Experts of a small language model.
Size: vocabulary 16384, 54.8M parameters.
Training: a variant of Adam for the experts, 353M tokens, 5387 steps.
Below are experts of layer 2 (counted from 0) of a mixture-of-experts language model. Rows are named router (the router's row for the expert), up (a neuron's input weights, with its number), down (a neuron's output weights, with its number) and show model dimensions 160-239. Each number is 500 + 25 x the weight over its row's rms, rounded and kept within 0 to 999. Numbers have three digits each.
After each expert's rows: "raises" lists some tokens whose logits its average output raises strongly, later layers aside. This comes from a sample of Wikipedia text that the model never trained on.

# expert 2
router:477474534442522505540485515473506530474486502507504465487500510512507503497456506508524516488498553532505482503532454501505527474529523504487490519478515549468507478481520469537483461519504499517480476507482496486539519484538528482524447485
up0:480496524486519503503531483515498529443564565534487471481468533483535484538529541459496483486507506519482510524535527488486463508509491505497455516500511462538512505482544518473479513464545517485470506488463503512509536493541505470483473487
down0:488496506453444506491496497506495505525508457478491514477522459469490494470500489497503490497485489500517474490490453512495520528480539505489526489505488535469511504508506482494502507507441425516522541481487520492518489540487482516518514527
up1:487493481459493481549500504483525504433481532517462511510457516515506473500522486486518519519532470479492520448519467520475490536506492496520473494501521496441523490473473557496502496474492484492515510526481459474512545496564464453508497468
down1:473507517530496525418501486497478423550516453499512484480497512505478518535517468512499482486470496498507491541470507450516511480477489487498509497512494492493457496513532484503513516516530507500527509489503531538472491486436551556502507550
up2:490554544470535522508485475512533503533525523519491505490532491492542489524466508498492502437445533464504492516490481498491496530498496527507450483506469459503507535487473478481493487526525516483505493462508494503533480439512530483482523480
down2:517475494473469528500509469543488511468452494484493479491469486492485472469508487507550522506532510545515487494501513510453534544504497477487464526522460495488517504524478507555508516507486486516477503521500532522492510536475476500525508560
up3:468510509451518471489512503497471491517505502522490501479475529543508502499514462511520489475457511491473480456480498478486516494499482530473463527490458529526519498472462519536507529494448510498476506510528498502551483502501480485497521497
down3:524519475499513489538465549515521487513472513463494505524510466529493472464477516512495481536533474546525561472483503529488497482488529485519510452510474505505520511477484464496503446521507531484473498506516510479482514512510491509504488517
up4:576504505531554474486483499525531498466552477512491500515504523487533505492403507492480559501502514509529518512520539505484496497464457488519522492498500496520532555500491545524513496496516484496472490533499516496542520461489487528502471502
down4:425515493503468525518489507541496540489498510513498481506495486512533489477507496480513494501513499526477493472482489523513516501538535495468517501480492481499480516507486468495455528494480498515503491471525485471457541549486493519474524500
up5:529486524525456482521507487538521505483512524527446495471500542494503501517499493473499526497498479474463490495506498538505528520509483486522481536491471512501489492466541516458518482505505510496505487505504465483495469540560566513535458505
down5:495501487486520498478519500450491513537477469488541502534507515514483521507495510538534524477486522480515543512484514465470455478515488499528486496500533493483514477515506502551478521496553521508485511494477515555457533447480516504486518561
raises: "ks", ",", ":", ".\n", "ing", "."

# expert 12
router:486475523498499523529482511483525502490481532502491489503491508524463455475475503510499510481493487531547504474490450449499511499548512487505489516461512491458501497484526520522467496512499465503470492503450488478557488464495522492542471469
up0:496471517485552520529500439476501524515487466475483502492510493537474476501463472484478495465498468497492489520471494504505464499514589497543525518527515534516502498507526504518480498507496461523511509541474500504490450495510502509554504491
down0:532517496502445504509502557503473479436481521532514481521487512479512494486523536525512547528524507473532457471500491454449518487487424495475497502490507495481491505477466503477517497498468531471475513455522532476506550519510470484485507487
up1:524541508492478503529519488503483487503477491557449520510496537503455542510483448514489497478536494512468493506511473520491456506523509496515489519484474502487506502458498472513472483542514501529543469569514506550487502494537462536504491497
down1:452472507488530482485472529493483501497523511458547487520497517496535493514504553470537504578476527508541491491506509472537512507516510473473518506502535456507514521554515517517470503496501505499479519479476490457516513515488530470499518476
up2:491475509490515485543501560543493513497481474476502503473516479510469498515479520523479503516526522509504532450499512472491512505469481515486531468476509547517450553510519515527526452485477473502477525503512513545475530476508501540506476488
down2:525501466496468480465522454479527511515534484534511509512481496525503509519529477481499475501513476467491476518476496506537504508503532506506481535509492472466514494483474496484488512510529553494535506509484490520528515511509477434484525513
up3:510515477505497482490518542441490466482547525511480530492538479564501515483484551513568482435497485525537441512477501468479519519528495532490488479485499520464479522503494483547510520553544500480487493509521520534517533512511482500470475496
down3:495494538484500509522441483546508524547456484500502482489469541464495482531510465491454523559486530498469524462537496514492502498478479471507514524522487473544560486497505513461472489505456505513491516522471490480469490500468509489527514523
up4:515494558497504488518460495507494554492501531528492504515492476486471481512505530508477549507511499498542541525521500534457509515480509494477474532504521560487546450447561497489546512503505502524505547512504486526490530513522504500499499531
down4:514502519483519496506522508471498524506498520520503479491481500543462495538504487533500508495528493546525485524519478486464489487524491495487462469511516525499498478483523546477506467522489513497471504505482483471531518501509517519505489531
up5:503500511536520509459493480512526462513469503492517528519475479510501483497509452494476530518471501489498477533495490537523450512492510520534484516496525508498502483478485531474471517482511523466499535506495491511494494515493494506508524533
down5:492534476491502488519504509485461495459503495502492503494526520510502493483488558520540507502539498488516478454508495467461534465499510459475520516509473526493485535544462459544533478528498465531512483515504501522476543483534508520494500456
raises: " |", " |\n", " |\n\n", ".", "urs", "ur"

# expert 27
router:498515531482524515514482515465522499503482566520458512492476486524492460495457522519529540476479493499504515471519477480498510521507507492520462523491500497483498478466516510509486526498529468485491463508485470493510532466512526514501494519
up0:465534514517487505474502475537490528492512462510485506481466483513492481557503516478488532508488502514453457478537511518493515534481496490512505497496486468558463492475537492470518491540528507516509532482515461448462486551503508472507481517
down0:550503461503527497509508528466527464504481557490505489529552495491541521465493475523486503515488527472544532523442461481523484455521499514502510514491534510471530512513497506532502512455470542500482471509473518531523535490513521510503515462
up1:503521515461499466472487532457506460486494519501498563497490471506493504516502503479500537503485517528458560529488478517490510510494493511559491521513516521477554532476494492511484491610523478490521508493521472462461462509533482513491470507
down1:494518489526510531536522441531491525498524504475516450509524519511518494492507503523541492500521498467497449466503539499527486473494506520449497485502470488545467503533502512480513497434472521493495482517498519536522535465490479488499491473
up2:480508452561523491493499516494527481491479454442512504505503468491495465519538520487519504475469496461513468494503509505502462557523503429504481510461485518504480490487528493471489467517503553514492513501541524499521502485478445523494447510
down2:543488518472462519488524481486489505504515513544462502518517510473504523522475453504450491509539519527458527494491481515510501474463499573480546487525508503515516493510487468518492527497482477490520494531464464523490500527514543492487579500
up3:536511524452444503452469502490515493484511502529500480446523442503521508516514521475516512486456493489523471483475526478543500467498484520504500493468467496528509505546542466512490520504525472505474501480476494481459442525543493519482497516
down3:455475440551525506522575502511502523532502491478497535546494550539485495484495463530484496497552512517487550495495458530484482528488500485495526500521535508462503480479495508525507478500485514510486465527503503501556518506442484460512485479
up4:566508485492473480453512527467514488510492526508463505515518528544489499549521499485509552472528476501481525460506536503474531470493487537483458493509484537484491480519533511468489550486564526494458475488487522502452486533462477535455546491
down4:428515527494528493531503464561477538491515479471532501478500465460494512474511519529480474532487567513530487505517454526515507486505511496536513492477541489504491475516473507528478473525475475507505515505524466496549462457551538491543417527
up5:513481548483488488518487455473564486501508506518460474491421532511506457503467516535492538501510489521511465465478459496523504545497534513478477538508510486439494493491502491500526527516526488494492494554460460509449510480493471527491490515
down5:464538479493479505479508488487515502480530529495512516490528469477507479509462478494542505552465478489490497518503494501524457486498496505532540495516492505507513514462439473535461486516464501475509484490519492516504504544498522480514500478
raises: " |\n", " |", " transfer"

# expert 31
router:475454517479515491532477539467494531473489534519487470473485519495462470518498521532489522479510502523497509484543468481457532490529514460497463531476512486468514492511534482516522492520516480538480489506488489487515514489521549473507466516
up0:469512499522529464493530503537495523493520523472526495516518571512447472500502547443463546483511531542497524492481517453459505480536502552529494497509555512499486525476554495518493493489504481494502527492477504476512435501478505499507530526
down0:509485497489425519517485493454519518457495484494478481465488489503500526502512463519509437493482456521506472477475472503510506472468475470490511476471450508494503482509501500486496486510474517465485496515553516495518517497516498486502512522
up1:491477523504545511550480524499484510492496503523464508555525489532485484447487508521493544485486532512541517510528487473487496480531514469501480522477467515489484426493502481500438476534512487530473471510462492530485501482532503501514481526
down1:497451517496536501549501555471502537494519517504495483508490497523495483469477534505490516513505485528524516515530453459435521518478505474478468489467487461482515486507512478537471497494517463533447500513470508510523484471516521491523468499
up2:462517476472500467498517495479492488514509529473492506557494494461478502533527550500503527514484524524509523508534477491445489505498495524504482496483526487473531515470530520521488489471509551496446515516470479494507501487538504511512535529
down2:530444529489506512499485524474473468513510492562488452476492491493525485491490481486534461517517478502521472486463501486500501538516494456482458491471478509525476502484503500524474488525479488499548436472514504493554496523473460468493522474
up3:486484500523489513511486508515452513497528504527516495525493504496473519487455511550504484459494572502467485535517488507492532502526504475485516507508569508486483518503474494490489491457525484502487479523479492488518464541510526484507493462
down3:499544522494533479479522495462549495502473459451515510480504530508520513436535446533500530522526456507523519510481504519508438506512501534500512478523421492494477507482505515470480510507507512511521547482516503526437523506500488492489510543
up4:513524513491506512504531468515502513466500527529478527479533450514455496495484513487485482439481524509500467555510526519483475522490433506464545462487461513507467502514467476521475513495468534547529491496516554529471513537485471561526488501
down4:431515488505521520512488511500476495554511497502560464520517550530540511527537506509486520542506490522482519490483479466494513534478551464527509491498546485529520505463510505471507490490504452454495498482507503457522494467512510478471510464
up5:509519510427509486522494525487528544503491492510502488492456531500517463484436510542514511493495499549539484471567480474482517489521487467488463484472511514468502475506536511504468479517521509519475450518475528476510505500523529514491458504
down5:508454512460521500541492529468525533495496545496495472472487512507503484476453528514525512493516506553542502480542457476484541470520492460464466481468512527501541484526504483523472479523526495518466479510492501487511500483525500471455476488
raises: ",", " of", " the", " |", "es", "."

# expert 14
router:457510507524508498501456481504453494485464513518484488491440515510480480529485541520528517482522533569500524498539496493469528465512533482486452537473489512491474464480528510525476497530528472541484462505475491518515546500517505494505487504
up0:475505477534467517536498516483510505477524490548510535546465499481504495530496505459527485508462493551497518472544521468501497519518561500535525489489489556505494494496501478480467465494545482503450535450475531458442495507502526482474516464
down0:543498507494547486486492485492507485536461517460523477486519470537499506508528467540479509500548508445500453509471493540523488500481436492490491511516515466502514547491478521524502555510479496494515478518512471538549495496492489532519481559
up1:480534535545499506477498500517525521552517487512487507528468539528508548486482486492556502514495525489502526507498489538481489489450570489526481494493515475440489484499518505449457472491533487522457496535518495499527507488507482492514501527
down1:540485475480485476478475495553457466497476514485502503500468504556472463516553479467444509520525461527480482509502512530511512477540478510485491515470483525534501495515482526528538534472459506477492490484483507520488483519483497511487498481
up2:492477503531507479540508520495477520491497522500535461509470497462491510510502518502476523493487486557480468517502489491514499489495513533485451514524512477508526517515501515480505503471515493471450478481494477490501478483479489508490459519
down2:488551478467484511505479464505522499541507492486467533474538476530518471492512459480518505504523524452504503519496515508486476490506462493544527482503499500482459494504519491524495520527470508504530536496502502507533514507514463458522525512
up3:523521486533511469491454537532519485510493488493477508519505496486496513522483474511506481437532522529462478483488515510486556496487489514493461528490474482530528515457485526509484501518512520476518457512511454529481512550537503502496511505
down3:475509525492487511504553470488469512528499521515533519470494519490505485512521563508492522548496434464533525476506487473529460521538535506525531467517520516503472522531511464501550500508483512539483545508501539505481480469497494480500484525
up4:495476488473489511525437502504508548543490483497509526531493469547489511501479492512466532424465509524528496497489510478483466454503498509473513505480518483491477479518515434509501488478508488494424483500480500516500520510475547488471482496
down4:509515526510491474499550485524497449467497551482499482462496540489517467504529488490521499549552463507475491500493480503513526508475460502536469490490512510502506517507488553518512519527488509499566548493481507487510463485521453484515508486
up5:507500513494482470500486524521483470480458472492499560507518492441520501524516525473523511521529528501458501489507489534514533478503512491506513486527494510517524505515501491499505454541546455501513549532485456510437467545466508543512491483
down5:473490502521551529514510494489557512517502533512499466488515513547483507481468510522478507492476486483555496505528513483498497534497467516525487490488507501495489495459498534488515539479479540497493459474511520531544501462526491452487514516
raises: "led", "ened", "ited", "ied"

# expert 17
router:470497505464535532529457514496497531466512506535485498501478506531500477503486520511511523493505544511514517497505481485467540504493541480497488515485511499463535468497512479510462512514538524511488464504478468507522521480498525494504490500
up0:469487539459501525537468486506532505475477528533505529526498522492515488523522533521519541494476491526536495537533457492472529499504502486453474508513485503466503469468530502518475479513517467519493485504530473501485522486524539497499472508
down0:477472512500511499508474502532519537447526521521507482524484499499516455498502539515519503509499518482557520472501504465493530521469543525491483450531467485454499482493500527515470502506530515483534496483510500484526557469484545528518469477
up1:491499532471502457522453504499540516488472509488464510460475513554525485492492504512502530531497500492488510514495482468461537535533554441445505516515511510494501457479483476493510452501486468535527474465503484482541546455483512499497497492
down1:518485478497484497532453536478531534480535508512485471462510483520536462487482504511501512463488494489527512475480480474485509551479548524487527520536508498454500473480466492497485491492543504492509488478481475476531497486487495491520507480
up2:490476536518529510506463506504476484480477489467503489486491523508500483483484522532507537497494492516518537487542486486495537500513538467466483544500467524487469479508551487545529494508489496498476463499493495481534512492489507514509503533
down2:496513478499527516497464484525480547483529484527538501499483476542538482494490517506499516484495532504508535490486502522529525495475548484529479483552466495490525452498495489513471496527514529510507472461479480471510490496482492488469483459
up3:501525526508530481525443492490517529505451538506497487525475519546477477488511528514514506481488496476503512539524497504478541512511514453463462528496504515475477478464573488549486503503490474542506447526507477470528529448508492492520460496
down3:521466481512464497490513503483477539537454495531515496524524535497540478513497541474504485501505539532547504476482492473510491474467469485461546493469499465483523477480520489543524480544540531484533499498483492463502521477502554486499489495
up4:491541495514539506504515475543479497464540506482506503517497530482519504535535540490471540497495509485496497502534513486459528508569494484509487522502577503512470515491512534466477498497514493495500498486511465487495544486471489519510500498
down4:516467536486461505510520535467486477513476519488494516458503497496482535466470499492522482496500489502503483512528485496522484456489493525486490462463486546501496503481489498559521484526490480518517495516488505547535496489524499499481473507
up5:462464533489504512509488508491530533544474534460479550455511543510505484490482494536524482531512479493547524506525449483463489472489532475467495525508461505499518479510527550490530473488490473487511469517487482529483562453542529489544505494
down5:484498505478494464502491532523479546510510490485533493523473460493515521513527489497501485518501475496498536531467462500509512498454523522508537539531536474457520488481509506517484529481531541494521515534486478477465463507472483498447489486
raises: "us", "ames", "our"

# expert 21
router:447486514499547522542484503471528504474484496538492488492504511500494497522500528553516527474512541518528467511500451471469529495489520483480453511475500509480535440470472482501468503517538486522483461561496471493530491471528508499504427496
up0:498517509510509493471466494540515515468482499500480488552435523524494499516486526531496531468521559490510536484491505520502504527468539484477487509537466521509491490486492524513487503502477486526508485532488487526536495490513529479512510510
down0:518497516488464526515550499491470510555513509510488501454559485503515508524497489464502461513465486515487503497503508505511487463477476516550511514455538462491513517523485516507496529529538509483490455498527514505474505492510506548475512500
up1:497508511496488483512503521499490527493465509477493522488503477480512505503537582516506539497521531529525477513470506482492459523503528451534495509490470462499535529467522499517467492534492528510542434523479496499499480499519488511514524480
down1:498487489500487504481537471498511473502495508537492501500497540526460507513497441522477451505492491499448509522527512526504511476484508551464529503536522541528476488509495508492521535455526500487473532470502510523488494514483516507485501528
up2:436525517516531469486491497488501504485512445489477499550489504470552504565551494516485531528495542500422514527501518531468508477497560475524506489528504533484526458486499521511493481487514552527529510572460504489460501494497503488519483499
down2:536477499501479526506512512536480499547481540502508514508523486518488501457472488461509471513480497479560517463511503472537521497517461528480474527456491466536443552536523483492492537494479435467466501465541487516531516512488480494469557481
up3:537511504491509504484496487490525538494495451508482478509476530495487507523530511515491492452504512550501483520554492496467531484454516497520496501454457485486486487532516447465455504535482486531474498560459509483460471502520501530482472512
down3:465539495531468491518480529505500496499502541469534513490483440504511498484470506493499495547484473487481492463437490504543484478555492520491497462518535504511491518526497563531563509475529525488537483451530490529507533511466475465506528509
up4:497446511483470528511504495516504479469520506513464517497499545514522560505555508509477501489493537513460498502498522482493519501516514493473504493492492523510498518489515449475433489524487527481537441489502486493487480447519502528494475481
down4:516547469493501455516501466480529507520482489482540477521522450509487480512463526537518502503454490489546470488464482507506519517471484492547487497490517472496506449518476553511563469500528487488471530513502514552516540531464499473496508519
up5:520528499534510522486479467504495544455446532495503518509492444491476503525473507512457499490472494542516476477519460485544472524493540534524492505434483486473520468506528528539518524483496502486491501515479489488550537548495484493520477500
down5:504449504487495463521477511531500485565526525497504494469493555547490486522507479464531486510500507471471518504500522516480508490522491480479519506565520518509484499490505449478487478502509487507527510502522517508437481478483494487502515492
raises: "re", "ley", "ura"

# expert 26
router:536463496476540540550496503460521535503484540513511504472496504499493470477474496519544526479496492517496493486510471499485552461495530480480497534478488504467532477481513483517477509505513496513454449532514464510482542478535486477494484471
up0:499513531487502482523497492486487486488496484503516526504521517516493487503510496509450531497478546506472496518517514471514521499496446494501450478433560488475519490519484503522488543498474504500486491530518496478536543497500463524488470509
down0:484466489491490498474537533474494532522501491471485495488475510521523513507519528509514470520478450501509532478461471502544476487474557463494504526552458482487466462474527492489484463518508494534531518485474532505464459470505551464515510476
up1:523501503508500522491486505526520470490488513515471471526461521538456492492478520546483524524471559533505504497534508489519522521547479532502514516496488472489494516480511500510472532504463513494454497522494538469469487513491500533503510513
down1:500509453488489519514532481444500509506488462501487546507512493487463518470469464504537462497519482499512500527479460505558544490487485511480469461468502530488512504490474475507516465492509520485511481464540475534534503441518477479496467466
up2:487526513542516497505452528499501496508484484444550499515499496506526483509492523459500539481531573538500454492496561515495522497489453503462530526483498561459504518486484490473472502500523540573502482527495516541469497500491512495486477471
down2:512513515509479500519551514509540531493514478540492521491519522465471528507506496555477471512471481474501507465502479508548475512486536520561512483525516447464534467508517453500505509458460479452494545487493500465501507483524516545527519521
up3:515499521549529447556486481523513494496482460514477508556499523542459440485498479550491522521530563494509505510473459481462515478510540497490474546536473479468457499487521504464507492467515496490481463509523518467517534497510525472503494505
down3:502501506496516515494470532480491456463506508476515495494527528527495505485480514514490497505548475499502464466479515531497484486515522486472521459423527499526513509498519494509510506509499508508467509488532484519531478483507502497515517469
up4:506523544495487477525501508525491482492516498464512516428481519516483468504504527467525506514483568532449521512529518515489483448493484495509547471463492517552453485489436526512491552501472484521465477540529482485525482508516464481507485528
down4:494498460539505495462522456503518522503473524475506512559504501492479540520504486516519488487508469516556511494521465495525539551452521476477449509522502529408504523460527496485473483495494508493487489430463504465489463496489495516471526452
up5:484482496458480488515509484489519541472497505482533501464535478498465520467458496515490490490464479517484527518513464497495460473504484466509488492536500511484518447497501509505487507487541494486517491523481477500488548509506485461494556491
down5:511487506497504526477491545554485485464480495554475534515514530501543446512498451493525521474506504458519503468454514509450524493518490488493504518574499491486477477499500511482474495540508512496531517462513529488462511527499484432476532520
raises: " of", ".", " and", ",", ".\n\n", " |"

# expert 15
router:483492510454534494532512512498487508472498521539484505486479514519479488518460535518491503506505520543535514497514466490465564456512519463473457523496506520474514457463510475549486496535525503533513473499455476504516524476512527483508476505
up0:484501480556537513440499501496500484520514524509523516495485560529506525457526504508461531518498533574508504498525564501500516543504512508503471497536467487511522475465528476541451512480487497477471475520501483520487502484487509518490538529
down0:489488513454483469533500488485523525490451467481467525457484493456490530522478465476532472485495500484514459484483441515512482458481485505525506504478515491485459546500498520452535482525490464510535531472507482502508548527519501502521470489
up1:501508467426497489504527475490477502468528492524503494488465505515532475460541508507489486505501509501504456470467537481536502499546498495500527495522518542511487472458499508544478526499496525521542498525497501502496461505471491505480495519
down1:536481533522497490543500515505506528499459504491498463521489516493520482524466491523485553519464486480485530501520453528464502473475491523499486467462494474498547508517508488439508494540501484464484491492529543474471499487521497509531506475
up2:522526506549498502476502472530486493500526548521488503506532477484532482496473490537466559500471497481523520493484459532515518514486534513489508495472492466501538515482515520506507471513501533455511488447494483487539530479517491466499485479
down2:494483497456474514501458516455516491486463492467497515484487494531433506543519484452533497477509549494452497510535548457512473512519454540502508524503485532515483502538520476536525482492488473517504513545500496473494484514497507505516497538
up3:489467497492484491512509457493466488549572484481519484502489532520531543510498463481505465491532492518512543479504540469515484464485551505487486486498483529481481515553497544533462480510525511464480446519493474499506500467484522484498469490
down3:509549529512512485520455524494536516483453498512481500461513489503492499520493525546479537516479505508478485506483521515491483485531473499547490489503486443523494501454517471495514519482464470482541538492471535499456525513491467509517490537
up4:487486501464502467499488491478479515485512512497463552474493481527482468483493553507520529510498490474510515486528505472480541486462502505510470508521480580513540481500462477551501474510535509449496495479524531473512499507535487533470490493
down4:490513443493513514498458483508477453543500509485515465515501498512482519526520479462496472508481507527492454487513488523516496479461498489461517511475504454489483506485520502508504534492492516538481497501487481494526448513503482489525508497
up5:544509457513508512543532472475498482472470535525498490489497466508499481469493509460532496518543508504480480516486477463512515502469532472473536477448510515485528538503489526546483503487476531452540484516494526537554575507513506485483469476
down5:479502526474488525436473518499491494514519487501489482474505538490520544542511496535506561487508500473486514476499535512507492511480490517524478512510483477488470475471521460474554468509518491491468534508474536517480473462494547516504515522
raises: "oted", "erson", "oto", " return"

# expert 4
router:496476491503512549514485487473533537497514494544496477472501528501470489488491507520543538488512490509513529494512468467523547487504500438508479523506492503445517474472541491523504481519462507514498462508476482490533519444530520490521450517
up0:506429509513523488507484485493501457528484481483496487505489510524484474479482472529511515472535518508570557459469542526474493512526505489525510527483471508483421512460503507500498487502511501521480479498520519520500475485522531505506484513
down0:441487530472500495489559529518452522511504495522507482506494502482502513498510527479469521475504515511482455504492502466526537487488504525486554511535552507519560505498460545504512527508487482486511524512561512473521481505460502525462484469
up1:490473488476494515520476521462516539523518524529508472485510478497536485487435525529509515518488491507502477488470464482489522493510501495478483457510521493532554495503529501533493531521499489512531438539515486474527514465510511507515485492
down1:532501507511488485490501474530476456486466493478483516486480523499463477456535483464492505516551504505520523536534523521505496464481553476520496519500473506515486469499489510502459462514469479474516520478452494509491469512530468489527541519
up2:487527524485466492527490491471504535511505514520522464473491489506553511477462532498510503486490506548486416528488515496515480515514505512505470522464512496495528508519461474514540555485455488511495512511475478528538530497472502492498485510
down2:502501500503494521511459508517490469495485508485510497507469567530445518477488541523524516491535509544520527511512492493480465495515526542467502468526481480465490497505482472485513484498535486509534488495502517494526515541512521504506502496
up3:463495507488529493498538483529549449504481477501497506478470483501521486503473517520519524498531485529526518480496538471520529503512483520526509504542493502511466489484461517524525457490487531501496500525502498475491493482509529496505499477
down3:491507509503485492496518517513426518516514470498488457527501516512505507511515485483446488481481489518467445490487481500542510479528459521436547507507517514486559522495504530479512523498514443504497500515535522512509518521528491519440512471
up4:473515498487535509520500498514488475515461502526489515513455498483472523522490463512489516476557513500508486485493525500491469493489530501503462515490478505481460511444526535509454518502505475483476429476486481533489478487541479542473512499
down4:527521471543506465507440502476495478451519505464479473420475523535486489506505572490547505531539469479464532518497487448466496486490487483491489471511496480504488527501492519515501496506522482475488497540527495497539558526470481512498491520
up5:479480460489483497534466511509513571500503543501497506475483517475527491468479575495481469506513476512519448512482498509468557522547492465550539507490522492460531499519491511494451509501487517512513530485499499522556478471497492487516512478
down5:516464536478493484487553477491520511479470485536494520494475477502484481477509490495524463505491512496513536462531505530468515487472528506497469501540437534517468467459483502521545490480505503475509474482519523478467486503529503523478522524
raises: "ine", "ines", "ons", "ined", "ish"

# expert 22
router:505476519462529535535447528485527514495490550518502485481485482508541472491469531514531508480491509501539498476494459474488534479497497479486466545479514494468512475497529458522519471516511507513486508493482493510526510471505516477513491494
up0:508548458529461496465487499517439471522489514495555474500497478502579504512519456522481542522453513467535503502519493500535483528508473524520506497543480461493460488472536487522552511523516495493491499468441502551491494515481508536524537489
down0:519498517482488446541491480510505538504474442542487529538514525530404489478476536493515462501535536527467550541523489507447469458518501485464492510483563555499555492503464500513426483512470467534497477526539505473514505482512516488492475522
up1:486502541502545496529464514499494528470474488532488522518511509491448484482514543553501540488501535536493469533516473489474510472533508466507512511481521508459466465438537487529428488533503486542524466531497498507519505477512475487518486549
down1:470506510481483554512546510523488532461528503459507511443499494481520543516506467505540450452487515483509468501491482492488522498510497486499458548514473490504482519496506496489520466463492537491504504473489500470506483504529478523515552485
up2:495541506534496494458468479502465466500476462507513544565495494508507520449519541531488511550477491473487479461498529472508490555499495502467530513469516512514459489470510549490468515533501490493473527455523466485502516480481512504508487495
down2:526494488455477494544538554515438533518535525490505506434505484500454491522477517499503512479515531546519515524502498481483471450569495528496491474486506540477496509506474482549475478495487508528490474524512516478497488469532499519488503481
up3:534440516505488541512483542511499509474458500519514512504477506504500523481505500536486505504524516506530490517503436511509477511482555477544510495514510472527534477511478483522511491501507457494470503478477508522473540461489545508510463497
down3:506502479495480502504530493472492474503502502515490535521507468473490504512510490436531498481480505514473525476525513505432533466534485498498520494486502530473434508510547516519498516493497545489510516529457504477519458541548500473484531522
up4:484505524486549507507491500475495534465461476522433532492460502470491451487517504511499556470509519550543521501498487515503506461530500520516487534490471483487489479472540484514482509518515493523521474516509476527502515490504480550559517515
down4:527458494485516545472499557453525520469508510484536521449481495514548520517475530466544514458538476484493484481476490498530504509481454514516479534517492479540457481520492506510531469459525516526544508501510515506549486515510462476503493514
up5:490512543484499486521472513510497512449463516496467541473486507523479472486505531528494513461494547551506491521520476491500512463550482491475467529476492502484473454481523514545492488535515505526494450536488463475510540472511513513507516548
down5:487497456506498582455526506501524547503539511504463500483491531468470506510455526544492489483437491512520496472471511465518553520490485481480499494495496488513544474514476458486537524463492517493522494491549518515494519493508511480516541501
raises: "us", "o", "are"